config.yaml
d_model: 256
n_experts: 16
router_score: "softmax"
routed_scale: 6.05
optimizer: "muon_hyperball"
lr: 0.00727
beta1: 0.95
train_tokens: 326900000
Below are experts of layer 11 (counted from 0) of a mixture-of-experts language model. Rows are named router (the router's row for the expert), gate (a neuron's input weights, with its number), up (a neuron's input weights, with its number), down (a neuron's output weights, with its number) and show model dimensions 0-255. Each number is 200 + 20 x the weight over its row's rms, rounded and kept within 0 to 999.
After each expert's rows: a language model's description of what the expert responds to. This comes from a sample of Wikipedia text that the model never trained on.

# expert 5
router,192,180,151,226,205,217,176,210,185,200,212,202,194,223,180,219,194,249,220,195,182,222,187,177,224,200,192,172,196,206,190,204,193,180,184,210,177,200,200,174,185,174,216,234,186,174,185,234,208,175,191,192,213,207,178,189,167,169,157,223,196,183,218,200,208,162,192,178,171,194,156,225,155,218,211,183,202,195,209,177,203,227,165,220,210,178,193,202,198,203,198,207,198,204,226,195,185,209,206,223,205,215,192,182,200,199,211,211,179,204,225,210,214,174,197,187,164,197,212,193,201,225,178,218,187,170,151,179,175,211,193,230,208,170,197,200,218,230,189,223,178,183,204,176,227,232,207,149,160,243,218,182,172,227,184,219,216,174,185,196,186,238,219,192,194,208,175,201,213,167,189,188,190,164,172,206,218,190,189,166,220,200,193,230,238,208,206,195,200,220,180,172,208,231,208,215,206,219,183,215,201,197,212,222,219,210,197,219,206,183,210,183,173,193,246,214,165,185,168,201,164,222,205,208,203,189,205,208,181,218,214,220,208,218,176,201,193,194,214,178,208,176,211,197,230,242,201,232,203,202,252,184,213,206,218,203
gate1,265,185,200,217,171,202,182,219,180,183,218,224,201,203,185,198,200,197,203,195,226,204,186,198,222,236,157,208,225,191,201,221,190,193,210,205,223,194,205,206,190,197,181,206,204,195,203,242,215,172,179,226,220,201,201,209,206,198,174,225,186,192,156,185,240,230,253,215,173,199,208,182,189,202,226,176,181,194,194,200,237,220,193,174,183,214,216,184,203,187,215,208,161,185,188,215,209,187,190,182,224,192,172,201,190,202,160,173,175,176,204,180,190,216,221,175,211,224,207,213,193,195,215,197,209,204,191,169,195,223,243,199,194,205,198,209,164,233,190,230,226,221,199,197,187,190,198,220,214,222,233,208,188,187,220,198,203,213,185,184,184,244,214,226,235,183,201,232,178,204,247,192,177,208,186,209,166,162,198,168,225,195,179,202,187,238,235,208,212,220,251,206,197,205,178,187,222,204,189,209,172,221,195,210,188,207,238,209,176,184,179,214,168,182,216,191,202,181,183,191,199,188,218,220,190,180,202,242,227,213,191,194,191,210,176,201,189,192,216,203,184,195,189,194,223,197,199,196,172,211,187,214,143,141,176,220
up1,188,219,229,184,175,212,198,194,195,214,165,171,219,179,207,205,215,226,195,197,171,220,210,207,193,214,189,171,205,213,182,208,176,194,173,202,195,187,197,212,234,214,195,172,228,209,182,204,209,185,195,148,169,169,202,226,197,214,183,223,198,187,229,212,199,233,182,158,211,171,215,223,190,214,177,188,202,186,197,219,193,170,189,230,177,208,208,207,241,226,196,174,184,187,216,193,195,207,180,181,177,169,185,205,205,194,206,198,240,204,212,241,224,189,209,161,178,174,186,190,211,220,206,202,180,237,236,217,191,184,173,170,171,172,217,229,196,209,197,182,229,217,235,187,237,217,196,186,184,198,206,190,221,221,182,148,212,195,220,227,214,196,188,176,200,195,229,163,204,212,191,206,219,176,206,214,229,191,170,220,170,207,211,183,235,186,194,252,181,205,206,229,188,233,187,180,210,192,213,193,192,189,199,179,204,231,175,179,241,224,201,202,202,214,204,193,192,171,191,179,194,194,185,178,209,189,203,195,203,207,202,202,224,231,227,207,201,253,167,214,190,200,189,228,215,207,172,189,201,208,209,143,230,238,211,194
down1,183,208,186,164,222,170,190,173,180,212,183,200,164,205,206,193,149,228,205,190,184,202,180,230,187,167,203,180,244,196,199,235,177,189,196,209,200,246,205,168,211,196,216,190,201,185,233,179,191,230,216,211,200,184,182,181,162,219,201,200,174,176,185,195,162,185,145,188,194,195,165,192,177,197,218,186,214,179,216,223,196,192,182,196,207,206,196,186,197,179,197,191,197,221,187,201,209,190,198,217,216,207,207,196,189,197,217,202,212,244,190,208,246,218,193,238,229,143,189,213,213,218,219,206,199,201,183,168,203,188,218,236,195,213,202,191,215,202,192,211,176,209,198,169,182,221,222,177,207,153,202,190,198,193,198,193,167,178,209,197,178,216,171,198,179,193,200,201,202,237,180,191,228,173,218,195,212,228,209,203,141,181,207,214,177,192,179,205,223,198,192,222,243,213,219,201,171,176,227,189,204,202,214,200,227,209,185,212,200,220,187,182,154,205,195,163,198,196,200,154,205,192,208,221,228,229,207,201,154,187,189,209,210,225,189,166,193,211,181,147,169,182,201,204,209,210,172,218,201,172,208,212,196,217,199,203
Digits, degree and minute marks, units and decimals in infobox coordinates, population densities and statistics tables, such as 33°19′27″, km², mi.

# expert 2
router,173,185,221,181,205,189,185,203,175,201,211,163,221,230,200,213,187,182,173,190,190,209,204,196,184,185,219,170,215,202,182,190,173,210,221,186,196,190,200,194,189,169,198,207,212,205,199,178,231,197,180,200,191,213,210,166,187,192,200,199,188,254,195,178,188,220,223,194,186,208,204,213,210,196,187,175,169,181,198,203,211,208,216,241,243,248,210,236,192,245,210,208,177,205,229,199,177,200,206,205,223,198,219,208,209,180,202,200,190,211,223,200,199,214,202,239,171,207,214,187,216,219,165,229,208,224,199,221,182,217,210,182,165,182,169,186,216,219,193,171,170,189,210,199,197,181,204,242,207,217,217,172,194,210,160,187,185,176,215,211,179,182,183,224,177,221,210,161,187,180,183,219,242,221,214,204,182,215,191,217,189,187,167,228,200,244,205,152,204,240,173,207,200,200,200,171,179,189,211,213,207,206,203,170,222,210,180,204,184,209,168,230,200,231,219,185,202,227,214,199,206,188,174,216,194,194,222,179,172,160,173,179,160,169,226,169,166,206,223,164,213,216,192,207,180,177,226,206,223,207,246,190,204,186,234,191
gate2,205,207,182,181,212,210,174,262,177,176,178,195,196,217,200,211,226,184,197,177,193,208,213,205,208,229,166,193,222,192,203,186,205,198,219,181,193,203,180,213,212,203,186,198,192,193,220,171,204,219,208,213,220,169,184,245,166,181,194,194,179,184,222,188,181,198,221,210,201,230,210,203,193,235,211,200,188,204,167,193,151,199,170,220,236,210,198,198,196,208,203,198,180,191,191,199,160,213,217,224,208,195,190,178,176,189,181,199,226,182,227,188,182,199,206,207,200,175,153,179,187,222,204,202,189,215,194,186,185,216,203,211,209,205,164,190,223,150,185,199,172,219,206,244,212,212,195,226,207,222,189,186,170,181,198,221,165,220,194,216,189,240,243,208,216,234,197,184,208,147,198,164,204,191,212,241,183,184,186,213,152,198,179,179,215,226,207,194,202,224,180,201,208,205,220,135,185,227,213,209,179,166,195,187,177,198,186,202,214,198,219,220,186,212,198,208,178,196,203,169,208,172,181,194,143,217,207,171,216,231,211,201,180,203,184,205,245,214,206,173,213,211,189,211,177,197,190,211,212,200,194,196,201,195,185,141
up2,181,234,207,226,211,240,201,209,183,188,235,198,209,219,201,191,216,195,209,179,194,201,184,194,175,246,191,190,218,184,178,194,225,211,202,191,226,226,199,190,183,211,194,226,235,208,187,221,192,183,215,214,228,165,169,200,167,196,218,184,182,210,177,198,193,209,203,169,230,210,142,220,199,194,187,236,185,163,214,169,207,198,149,208,210,177,206,226,218,168,219,223,158,183,193,219,178,253,227,241,209,184,206,208,191,240,177,165,198,173,211,178,155,205,196,183,206,211,173,211,171,201,188,216,206,221,193,166,187,188,213,219,194,199,214,235,209,188,202,213,209,203,190,236,199,204,214,205,207,221,203,179,179,190,214,222,220,199,177,191,206,212,211,173,192,208,226,219,188,190,221,187,219,223,215,232,207,220,161,206,160,187,218,210,230,206,227,202,198,214,203,228,152,193,239,184,168,189,183,224,191,232,215,199,193,201,182,180,246,202,237,217,228,207,185,205,199,208,191,190,199,203,189,219,169,222,211,171,200,219,224,203,180,240,178,203,197,218,194,179,228,215,207,175,176,203,191,203,188,196,195,218,209,197,207,187
down2,220,213,190,190,181,207,202,177,194,161,190,196,192,216,247,198,142,217,171,187,212,202,197,186,190,152,217,186,207,197,240,187,179,216,203,200,201,215,193,203,165,192,236,243,265,220,179,215,198,192,194,184,189,189,219,252,220,163,213,234,183,205,232,194,206,224,226,197,186,208,200,216,206,213,174,196,217,211,229,200,212,183,211,215,187,197,196,234,190,237,186,219,183,194,190,216,214,196,181,236,205,187,189,177,185,197,210,191,181,207,218,197,211,199,196,227,196,206,248,212,222,147,155,197,187,241,219,215,200,205,195,211,208,239,203,224,205,170,214,200,208,197,194,165,198,233,201,196,178,182,223,192,200,183,224,179,191,202,179,179,238,199,203,190,192,153,186,185,217,213,214,218,175,220,231,184,217,218,189,206,190,191,181,203,190,221,203,210,204,181,164,234,209,219,220,203,207,201,208,236,181,193,201,167,211,218,208,199,206,195,199,196,186,208,224,215,231,183,221,221,211,201,186,219,230,203,203,189,204,199,212,219,176,208,204,213,180,206,194,198,201,152,246,192,225,219,202,197,182,205,194,172,202,245,228,162
Closing parentheses after birth years, = marks closing article titles, and dashes or years in birth–death ranges and discographies.

# expert 4
router,221,176,187,195,221,232,184,181,213,151,236,247,194,204,187,188,191,239,203,203,208,210,177,211,187,213,242,203,191,191,206,207,191,200,206,188,238,197,195,180,161,183,175,201,194,193,173,226,198,201,205,201,210,182,219,223,230,183,214,235,205,197,217,208,181,199,190,198,193,183,218,241,229,215,219,194,194,184,186,211,246,201,189,166,206,242,168,187,201,191,218,209,194,178,207,218,207,174,191,192,207,236,219,244,187,204,220,171,207,150,199,193,209,192,182,205,215,195,189,237,223,206,192,190,199,210,206,245,239,173,199,202,239,218,222,205,214,172,176,181,191,206,192,205,213,222,144,193,202,204,216,218,206,179,213,204,200,219,211,183,199,198,187,203,213,177,210,187,182,192,199,200,209,174,203,196,152,203,207,168,185,174,201,160,217,198,199,194,187,200,212,192,202,217,208,206,190,195,204,205,196,210,178,211,189,183,216,165,166,217,221,231,142,211,222,192,181,208,174,209,165,203,200,187,197,172,190,211,210,229,227,203,220,169,214,232,192,186,152,236,186,146,179,213,217,191,187,234,188,201,169,212,223,190,177,199
gate1,183,195,232,173,204,268,155,213,191,192,196,208,214,207,185,174,180,210,204,204,200,212,214,195,198,199,224,171,173,223,154,158,207,184,230,153,177,185,218,210,185,198,183,229,150,209,204,187,193,189,188,166,205,221,214,209,185,212,180,247,199,176,192,209,182,230,210,204,228,216,196,216,181,166,170,196,229,189,197,220,171,209,179,204,214,214,204,239,193,202,199,179,176,213,187,201,191,213,178,210,201,217,242,165,205,182,221,225,211,172,237,177,219,166,191,186,182,224,184,203,205,180,210,204,201,186,193,226,194,186,210,197,172,182,221,188,194,219,197,182,222,196,231,177,235,211,223,218,206,242,221,186,196,207,197,214,211,199,203,170,220,198,182,232,208,160,175,222,213,200,190,202,187,206,218,221,225,207,199,179,198,201,202,205,229,237,183,199,221,200,201,207,191,199,205,183,202,191,201,185,196,223,246,233,240,190,184,252,216,206,199,199,168,201,209,197,212,245,190,211,227,177,177,193,202,198,206,187,210,206,187,187,207,218,206,167,203,178,167,241,230,201,197,180,206,228,201,196,192,167,232,193,183,172,195,205
up1,223,212,174,215,203,167,187,197,214,166,207,237,230,232,202,222,222,178,200,169,205,197,178,196,206,209,169,216,226,172,218,222,182,178,190,191,208,193,196,196,190,193,172,200,198,204,198,213,215,182,181,178,229,232,164,191,192,196,226,201,195,206,193,172,196,225,178,186,199,176,190,229,202,206,217,220,204,185,237,230,228,213,194,238,216,185,231,193,169,184,205,195,199,198,217,216,205,195,219,204,240,205,199,207,226,231,184,226,192,230,209,197,193,202,184,237,233,196,204,208,199,209,179,214,226,183,214,210,196,222,181,205,214,175,176,175,188,211,203,178,195,225,195,175,206,201,189,221,217,198,151,191,154,197,167,235,188,242,196,208,216,172,221,176,195,204,219,224,224,169,196,196,235,217,222,177,171,195,219,196,227,190,178,226,186,196,240,234,186,192,217,197,233,219,187,210,197,181,159,196,238,215,213,204,185,199,164,185,196,202,198,195,162,195,177,188,196,146,201,182,196,220,198,195,223,179,210,217,216,247,202,197,197,211,177,221,209,222,252,171,187,214,213,175,195,192,201,253,215,227,184,196,181,180,205,214
down1,201,211,163,196,154,217,200,211,185,206,211,235,206,186,218,204,227,214,174,208,190,185,182,172,232,213,224,188,228,200,221,212,186,189,198,179,160,204,185,198,200,246,210,191,220,207,185,208,169,194,209,231,213,209,205,193,203,222,221,218,213,206,196,188,188,226,230,216,190,214,236,215,180,210,199,174,221,192,231,174,203,219,192,178,225,225,186,220,190,169,236,231,208,181,229,185,221,209,224,223,205,189,226,193,226,178,189,185,203,195,215,172,216,188,207,235,197,196,184,182,208,172,212,207,192,151,226,200,184,170,188,185,225,200,197,212,174,207,177,214,184,165,186,202,246,213,214,225,203,195,212,222,183,212,226,195,197,183,163,230,187,179,193,208,209,203,242,226,191,158,208,209,190,152,226,200,231,185,186,190,177,189,210,220,229,201,182,236,202,178,201,208,223,188,239,170,181,201,178,187,160,193,233,202,203,209,182,180,197,198,177,225,195,166,203,182,180,190,228,186,211,237,223,186,192,211,247,183,193,211,208,234,192,171,202,185,215,180,237,225,196,194,210,224,212,192,210,216,221,182,206,242,194,215,181,224
Opening word fragments like comp, acc, rec, un, con, ex, often after a parenthesis or quote, plus some non-Latin bytes.

# expert 12
router,206,234,212,192,156,227,186,202,205,194,190,178,244,194,205,207,228,179,206,216,201,194,236,218,214,216,208,210,201,251,172,179,235,208,215,217,193,201,212,181,209,203,186,206,204,193,210,213,220,229,191,198,199,195,210,194,212,187,188,221,197,210,174,193,168,237,208,208,184,171,211,162,237,191,194,182,193,155,174,170,192,215,204,233,200,185,203,191,224,224,212,178,178,210,204,206,220,194,202,230,186,203,207,198,204,218,169,225,190,192,221,215,195,159,187,178,201,202,246,186,199,179,190,212,214,220,191,209,188,190,222,190,172,209,223,175,227,235,223,244,207,172,205,201,172,218,199,204,195,158,198,167,196,220,205,191,174,194,194,185,215,212,197,206,176,206,207,174,202,199,175,204,191,196,218,163,215,223,210,199,189,188,228,196,207,168,236,190,210,241,249,222,179,168,204,188,209,171,202,165,197,220,232,208,205,211,182,218,208,204,194,226,207,173,179,210,229,228,214,186,198,210,147,183,232,152,222,202,177,177,193,223,225,221,213,206,191,228,163,225,198,195,214,193,184,214,201,266,223,203,184,189,221,196,202,181
gate2,176,214,223,162,178,197,192,193,203,184,166,183,232,228,192,192,191,203,224,243,244,209,195,211,230,226,200,200,204,235,219,178,210,193,197,230,217,197,216,204,177,195,213,219,229,165,198,225,208,174,199,205,207,211,204,248,172,186,189,192,177,239,186,195,197,196,225,176,208,221,188,189,205,233,222,208,191,211,209,190,209,211,221,215,228,180,181,214,152,192,179,196,208,190,160,216,204,179,205,259,194,216,207,195,213,192,213,203,216,239,179,210,197,157,198,223,166,215,201,172,192,205,180,189,212,204,188,175,169,185,202,173,179,204,190,170,221,174,183,202,200,219,198,202,196,219,215,169,215,215,200,216,183,202,198,239,213,216,188,197,161,189,190,187,179,166,184,205,182,165,180,189,190,195,161,205,207,206,167,221,236,214,202,223,183,188,209,204,216,204,159,194,190,251,231,174,189,183,187,239,215,250,206,232,192,176,195,184,224,192,198,196,189,175,183,186,200,164,211,203,179,199,153,190,230,167,203,164,167,198,175,212,191,208,204,182,208,191,199,203,209,185,181,193,208,192,173,218,172,198,190,207,173,201,214,202
up2,202,186,207,163,206,188,231,215,225,204,202,191,184,230,233,237,226,211,221,227,183,216,225,210,252,203,212,194,228,221,199,216,183,207,215,178,205,179,208,200,172,187,199,211,204,182,193,215,197,173,185,191,219,198,220,171,176,189,215,187,164,215,201,209,200,188,192,205,231,206,183,202,183,210,213,205,184,202,168,185,171,230,202,196,216,195,196,220,200,200,211,212,179,223,156,174,212,156,236,200,195,249,187,191,189,161,224,198,193,179,187,213,163,184,222,215,188,207,218,198,217,184,181,198,182,195,223,219,234,221,217,186,181,159,215,188,222,173,240,211,192,190,168,203,191,206,179,194,213,192,210,198,231,183,192,203,224,232,229,189,195,187,218,198,204,219,241,165,203,200,232,235,214,198,171,197,131,213,178,223,210,186,233,226,174,194,211,189,181,223,186,185,233,169,191,228,192,174,200,184,227,166,209,214,209,192,188,217,208,214,211,184,179,202,190,193,201,208,173,177,211,210,197,199,208,199,151,219,175,195,203,154,156,195,194,197,229,172,210,224,185,211,211,194,203,210,217,230,176,207,198,233,176,178,206,199
down2,191,212,194,175,182,212,186,170,179,189,238,168,201,226,202,173,202,197,194,168,148,205,196,234,167,197,202,217,157,220,191,202,193,199,194,223,197,171,172,196,199,194,161,184,216,169,181,208,179,189,210,182,183,182,201,194,186,223,217,174,182,228,221,157,172,234,201,194,225,213,171,184,230,196,216,206,193,205,173,213,193,245,209,183,201,252,191,235,195,198,180,181,218,213,218,189,218,206,188,205,180,218,231,252,177,214,159,172,210,217,182,222,209,234,187,216,210,187,200,218,201,191,223,208,236,230,224,208,219,200,218,198,179,217,211,189,189,210,156,187,174,179,204,160,184,213,184,178,161,182,182,198,220,208,184,203,210,201,198,191,218,200,190,216,197,175,194,196,211,187,195,157,184,213,198,186,227,198,223,218,240,184,185,165,197,206,221,213,226,170,218,214,213,201,169,218,197,202,208,219,208,204,197,215,166,222,206,205,191,208,205,212,213,155,195,211,215,188,203,217,191,192,195,214,200,218,174,148,183,174,197,244,204,199,202,204,177,194,185,164,219,167,208,183,169,222,193,185,175,208,192,182,214,204,203,233
Verb endings and participles like ed, ing, used, known, released, held, usually after was, is, to or be.

# expert 3
router,196,199,215,187,214,198,172,212,217,172,207,216,178,219,209,171,224,182,171,189,223,212,198,171,217,237,176,204,183,231,198,187,173,242,225,205,192,233,189,200,201,190,222,203,186,150,221,197,214,224,228,199,198,191,183,203,198,222,177,174,209,196,200,199,214,218,205,205,163,217,206,190,226,218,219,201,209,203,197,216,213,209,188,177,183,197,232,198,225,176,211,210,197,215,178,181,238,213,187,157,180,215,227,227,204,194,176,209,202,222,213,177,199,219,166,193,177,240,166,208,205,189,219,207,210,217,199,196,153,219,182,207,206,213,203,204,210,188,196,184,233,199,218,213,216,174,206,181,222,222,190,164,238,209,256,186,196,194,179,180,204,222,185,215,230,174,217,223,184,214,180,225,174,202,231,177,217,198,166,187,204,192,217,218,198,209,221,189,198,244,231,196,202,171,184,181,203,217,198,175,196,166,180,188,171,166,212,227,184,212,179,216,244,176,200,227,196,229,225,205,206,249,193,214,208,181,219,218,229,196,210,218,189,215,180,217,228,243,196,191,170,216,229,185,184,214,201,227,201,200,207,215,199,194,169,250
gate2,195,220,214,224,206,209,215,188,207,166,182,243,214,182,216,191,208,184,195,202,200,227,204,200,192,179,213,215,202,190,190,185,193,214,188,207,211,202,203,202,169,243,206,227,170,210,218,176,200,193,202,205,203,177,216,205,198,197,221,194,207,191,199,177,217,188,215,197,170,199,193,206,241,203,199,197,188,170,174,173,211,183,211,164,245,221,216,194,195,216,187,229,204,216,181,212,161,202,168,205,151,209,182,212,205,189,221,205,207,197,238,170,195,246,197,201,199,184,185,171,182,210,243,210,170,203,187,212,225,207,181,186,226,219,217,201,189,173,187,232,227,187,227,196,199,188,174,207,254,175,199,149,165,202,218,181,194,189,191,213,244,210,200,168,207,196,207,235,215,237,238,181,193,216,208,184,196,210,232,220,244,233,238,192,200,176,239,199,191,195,228,186,203,207,219,171,212,207,181,208,204,227,193,220,192,209,227,164,197,170,209,206,199,199,176,184,223,252,178,205,206,175,193,227,204,192,193,205,214,215,232,202,196,222,207,187,204,168,198,247,220,198,187,186,180,209,196,209,209,189,145,193,194,216,163,183
up2,182,213,207,173,198,205,224,219,189,217,185,185,184,209,170,216,191,220,205,233,207,197,207,204,182,194,226,192,208,208,224,192,225,210,183,207,218,199,197,223,199,173,196,182,210,190,200,180,189,209,230,231,184,191,234,218,240,211,215,205,193,214,184,220,180,193,215,197,201,190,216,179,174,223,190,186,205,159,220,212,160,185,179,208,150,194,183,185,189,228,161,185,180,223,201,205,198,214,190,212,171,179,205,180,191,193,200,272,206,204,197,174,165,180,198,199,232,218,260,187,234,203,184,189,261,201,201,196,196,171,184,208,203,210,177,204,194,204,215,195,215,221,211,192,186,224,195,215,226,205,176,221,214,196,194,202,244,189,198,185,227,197,194,215,249,225,145,196,204,200,208,181,221,193,196,153,198,213,192,212,234,230,221,209,218,190,187,203,224,175,213,206,187,210,174,182,193,205,203,201,207,195,183,180,179,184,152,185,196,187,207,184,175,234,179,178,211,203,240,176,178,192,206,190,185,239,185,162,197,187,208,186,232,195,174,202,190,221,182,231,217,205,220,210,181,190,188,178,188,215,165,211,154,180,205,224
down2,232,199,204,227,161,209,191,212,181,200,189,197,197,205,188,208,210,175,202,222,198,180,171,221,212,245,177,200,233,168,201,167,201,224,229,168,171,170,201,199,189,206,171,205,174,187,183,200,174,153,206,194,158,155,222,197,152,203,203,184,201,211,160,205,173,190,190,205,194,214,217,186,181,169,184,168,182,214,211,206,177,194,174,192,186,219,202,206,183,240,201,182,172,215,215,186,210,198,206,203,167,185,184,179,172,175,216,189,199,206,209,215,209,203,196,189,162,189,194,191,226,201,186,196,208,179,213,187,198,181,150,218,187,181,211,215,245,165,188,211,156,194,199,214,207,190,222,181,169,213,182,201,211,211,185,182,219,187,197,206,202,178,198,208,172,212,196,188,209,220,211,212,188,183,195,199,209,234,206,176,211,210,207,218,249,179,195,208,140,209,232,170,182,218,189,205,228,204,194,215,220,212,221,210,225,179,226,208,190,190,190,222,156,204,216,206,241,190,193,213,186,189,179,204,224,188,236,212,182,209,192,147,178,197,224,204,183,205,183,198,219,258,191,205,180,203,244,184,196,183,223,185,202,203,195,223
Word-internal or word-final pieces inside common nouns, especially plural s and endings, such as pl-at-oon, he-art, sign-s, books.

# expert 14
router,194,208,239,178,222,192,173,234,230,209,195,223,196,198,205,192,223,174,194,212,194,163,209,237,182,193,208,209,186,188,187,190,196,188,217,191,211,188,205,184,226,201,188,221,205,173,220,193,196,205,192,211,238,213,188,190,191,187,207,164,184,202,209,212,206,206,160,194,193,207,203,211,218,203,224,190,186,211,205,217,179,162,185,159,162,217,204,169,191,189,174,205,191,221,201,208,217,222,179,223,182,234,172,222,174,190,186,194,224,195,193,212,204,195,189,162,205,173,206,231,174,230,157,207,233,196,228,207,182,194,193,199,191,228,184,165,156,207,182,179,167,243,213,173,221,207,186,159,199,170,199,228,164,215,224,170,216,183,193,195,162,160,191,163,212,223,195,220,227,221,201,184,163,222,191,207,214,192,228,168,202,215,233,231,186,210,203,217,220,202,216,188,204,184,196,181,203,175,180,225,199,248,213,172,189,187,192,232,206,189,172,213,179,197,203,181,201,183,204,243,203,246,210,200,209,184,201,203,199,215,175,197,178,193,203,197,200,154,172,195,182,203,195,192,238,217,199,219,173,204,224,214,152,212,214,208
gate2,203,221,242,176,210,153,180,223,184,220,229,186,148,195,192,191,237,205,210,176,188,196,205,171,209,214,202,177,199,202,235,213,234,179,212,202,173,257,205,221,217,199,216,219,174,195,188,196,210,198,199,213,186,185,225,211,181,197,192,241,233,193,234,204,226,189,219,197,210,203,218,203,193,215,204,224,184,217,208,230,208,174,174,208,168,204,243,213,226,218,203,218,179,149,177,222,191,176,225,212,182,216,196,200,213,224,205,185,212,209,177,165,234,224,188,182,210,194,194,207,172,168,220,229,226,204,203,218,235,179,264,204,185,185,224,200,173,187,204,173,177,213,214,204,198,219,217,212,180,241,201,191,210,202,199,212,214,188,185,223,195,198,199,187,199,205,170,212,211,239,230,214,204,210,191,191,213,225,196,197,220,206,221,217,212,164,200,179,218,223,221,192,175,176,211,222,230,193,197,184,197,220,207,180,189,176,204,176,206,233,195,210,199,202,232,231,205,234,238,258,194,189,191,179,187,229,194,179,210,225,199,224,199,169,194,203,178,213,193,182,187,201,201,174,209,217,196,184,189,219,221,221,205,212,215,167
up2,244,176,226,184,168,146,230,206,175,227,226,216,202,211,220,229,184,262,210,218,208,198,206,213,212,201,178,186,221,196,169,191,188,196,196,190,209,214,207,185,216,185,209,182,196,232,199,218,164,227,232,227,223,174,200,221,166,190,188,174,178,218,200,206,209,203,205,202,188,211,226,140,215,192,180,193,202,221,189,203,226,217,168,190,170,201,211,197,203,212,219,166,190,189,189,215,170,182,164,209,198,161,226,213,179,197,199,229,203,158,207,194,189,232,189,188,201,201,216,165,241,200,246,191,209,223,198,203,184,202,197,219,236,214,211,215,225,218,189,237,168,192,195,175,172,202,177,210,194,143,195,161,213,183,215,211,206,202,195,208,155,193,214,211,186,170,205,203,204,190,210,190,209,185,210,181,231,207,209,213,215,179,210,186,217,179,201,176,213,199,218,202,211,202,212,219,169,203,206,186,177,185,161,196,168,215,212,197,204,184,187,204,183,196,205,217,154,205,180,217,221,208,206,220,259,201,213,197,201,199,182,227,232,206,205,202,180,223,214,188,207,187,200,157,205,222,220,193,206,200,238,191,204,190,214,186
down2,222,202,218,197,229,235,185,200,182,186,238,195,202,204,225,207,181,245,198,198,184,154,188,193,185,217,180,186,188,189,202,190,170,177,205,206,201,200,188,198,195,242,214,208,208,186,218,196,199,189,222,235,176,198,224,218,167,207,218,234,191,202,185,209,179,218,202,187,202,217,222,188,217,198,195,214,233,175,214,198,214,222,187,202,169,179,205,201,210,200,201,203,167,164,195,191,205,212,204,236,233,198,188,196,233,171,230,218,196,215,182,154,185,184,182,202,199,202,214,177,206,187,211,187,201,204,231,196,214,193,205,193,206,195,185,160,201,184,218,176,205,164,224,194,206,180,257,178,230,197,234,222,167,223,194,215,209,180,217,196,175,220,212,208,181,160,208,201,203,230,244,254,198,169,190,175,195,206,241,211,221,178,183,177,223,186,188,199,203,251,226,186,201,180,173,181,175,199,161,205,215,215,207,203,197,228,200,241,176,210,183,169,178,215,187,235,186,194,207,239,137,185,187,211,200,229,188,226,201,191,215,197,209,201,224,191,210,205,205,210,191,219,158,174,221,207,189,189,214,220,195,195,206,232,185,208
Clause openers like that, which, who, commas, sentence-initial The, and section-heading words like See also, Medal record.

# expert 15
router,204,185,199,212,198,201,176,212,176,193,174,227,180,211,202,218,226,203,228,199,187,196,209,210,194,185,221,165,210,224,170,231,205,179,203,178,184,173,185,174,184,188,189,178,212,169,175,166,173,212,175,182,184,180,233,169,208,210,221,179,214,201,188,234,167,183,193,178,205,177,193,191,195,243,235,194,212,204,222,242,177,181,195,170,210,191,189,183,192,189,198,183,206,183,210,183,161,208,207,215,207,215,184,191,226,222,197,204,206,202,192,210,199,185,184,198,198,200,244,207,179,197,175,216,152,166,181,206,196,181,233,198,197,188,179,203,215,193,215,185,182,240,209,189,243,208,188,223,181,193,178,216,172,234,217,215,192,172,206,209,199,181,171,195,182,154,183,196,175,184,211,191,223,231,228,211,208,173,244,200,198,210,199,210,162,204,206,214,189,175,189,159,203,192,188,187,221,186,192,215,184,172,222,183,216,182,163,183,166,192,194,201,187,208,181,203,173,161,181,217,180,197,157,213,182,208,203,214,248,211,154,236,212,230,185,216,179,202,228,175,219,201,203,198,221,229,186,215,200,182,205,245,235,192,216,197
gate2,203,212,193,247,218,192,172,182,198,175,196,184,200,218,164,212,198,249,177,217,187,187,174,162,201,184,190,201,182,199,179,213,207,204,176,216,196,172,206,189,215,207,200,239,200,202,211,184,171,205,218,177,219,245,194,210,202,170,188,232,211,204,233,212,195,209,192,213,178,210,214,225,218,185,218,177,171,191,189,209,208,221,185,166,197,215,161,198,203,201,170,223,245,224,179,218,188,185,223,226,183,186,212,206,203,191,154,208,196,181,198,219,205,153,172,207,214,185,220,198,206,188,217,210,243,171,166,222,197,225,204,247,222,230,207,221,211,204,209,250,187,201,172,192,230,220,197,219,192,190,231,171,196,217,179,173,192,226,238,205,222,195,243,191,169,175,171,185,205,203,165,215,215,180,195,181,215,226,181,175,209,176,211,226,207,213,202,205,214,181,205,178,196,168,213,208,199,209,198,205,227,173,231,199,194,193,187,195,182,168,187,198,216,196,190,186,202,206,242,213,195,170,207,206,205,212,200,235,210,194,186,208,231,222,213,182,200,180,214,173,195,195,218,175,224,204,162,214,185,201,194,242,210,215,182,156
up2,194,180,217,212,202,154,224,213,202,165,202,203,251,132,227,215,196,180,202,192,182,199,204,235,177,216,186,222,221,209,198,183,173,207,208,208,204,192,175,188,171,192,179,172,200,188,223,195,208,206,175,209,187,170,207,211,217,182,227,167,182,178,182,228,220,203,182,221,215,202,211,209,161,198,222,213,225,222,173,191,173,181,218,206,202,200,204,187,221,218,224,192,190,173,224,211,200,208,198,188,215,183,195,196,198,213,201,193,195,196,183,177,219,205,214,196,216,190,242,187,211,210,194,229,170,198,221,180,200,172,196,194,180,217,187,187,216,230,180,231,184,179,182,209,178,235,251,197,222,187,231,229,207,195,220,178,205,191,165,169,222,189,192,223,217,204,177,181,201,207,213,190,256,227,201,242,187,233,208,191,167,155,221,195,195,216,166,178,214,185,214,198,168,224,200,214,195,172,222,200,205,190,196,158,214,231,223,218,220,216,191,173,173,209,183,183,208,182,226,191,214,206,226,220,183,191,228,177,194,184,187,239,196,194,176,234,210,224,179,220,189,191,194,218,147,206,203,231,200,199,226,191,191,190,209,195
down2,159,196,194,201,211,200,235,215,200,222,189,216,190,234,206,213,182,201,221,194,213,168,218,211,208,221,226,207,178,217,190,206,206,219,191,175,207,152,215,198,232,177,199,182,218,180,233,212,170,196,193,197,212,224,186,199,182,186,209,159,207,197,191,130,192,224,175,179,185,190,227,190,213,222,195,201,166,208,209,168,173,205,208,185,164,178,209,165,213,233,207,236,187,223,205,213,216,218,201,167,188,197,219,203,191,226,185,189,161,190,173,210,199,180,223,182,204,209,178,211,160,192,181,205,189,211,201,183,201,230,240,185,191,222,177,192,192,174,223,210,186,201,186,179,182,219,221,203,199,214,208,215,233,194,208,189,174,234,199,197,251,216,168,198,213,196,200,170,210,199,208,200,192,182,205,197,205,214,185,208,168,209,205,211,229,187,166,183,180,206,235,194,189,180,206,204,227,205,188,204,212,197,178,174,185,183,195,193,153,202,239,203,240,166,180,192,202,175,185,222,164,206,221,216,194,243,223,202,202,192,217,190,205,192,172,183,202,201,219,222,174,224,167,183,220,178,224,199,204,263,209,193,216,194,239,176
Column headers and cell values in sports, election and awards tables, such as Season, L, Votes, Apps, No., dashes, small numbers.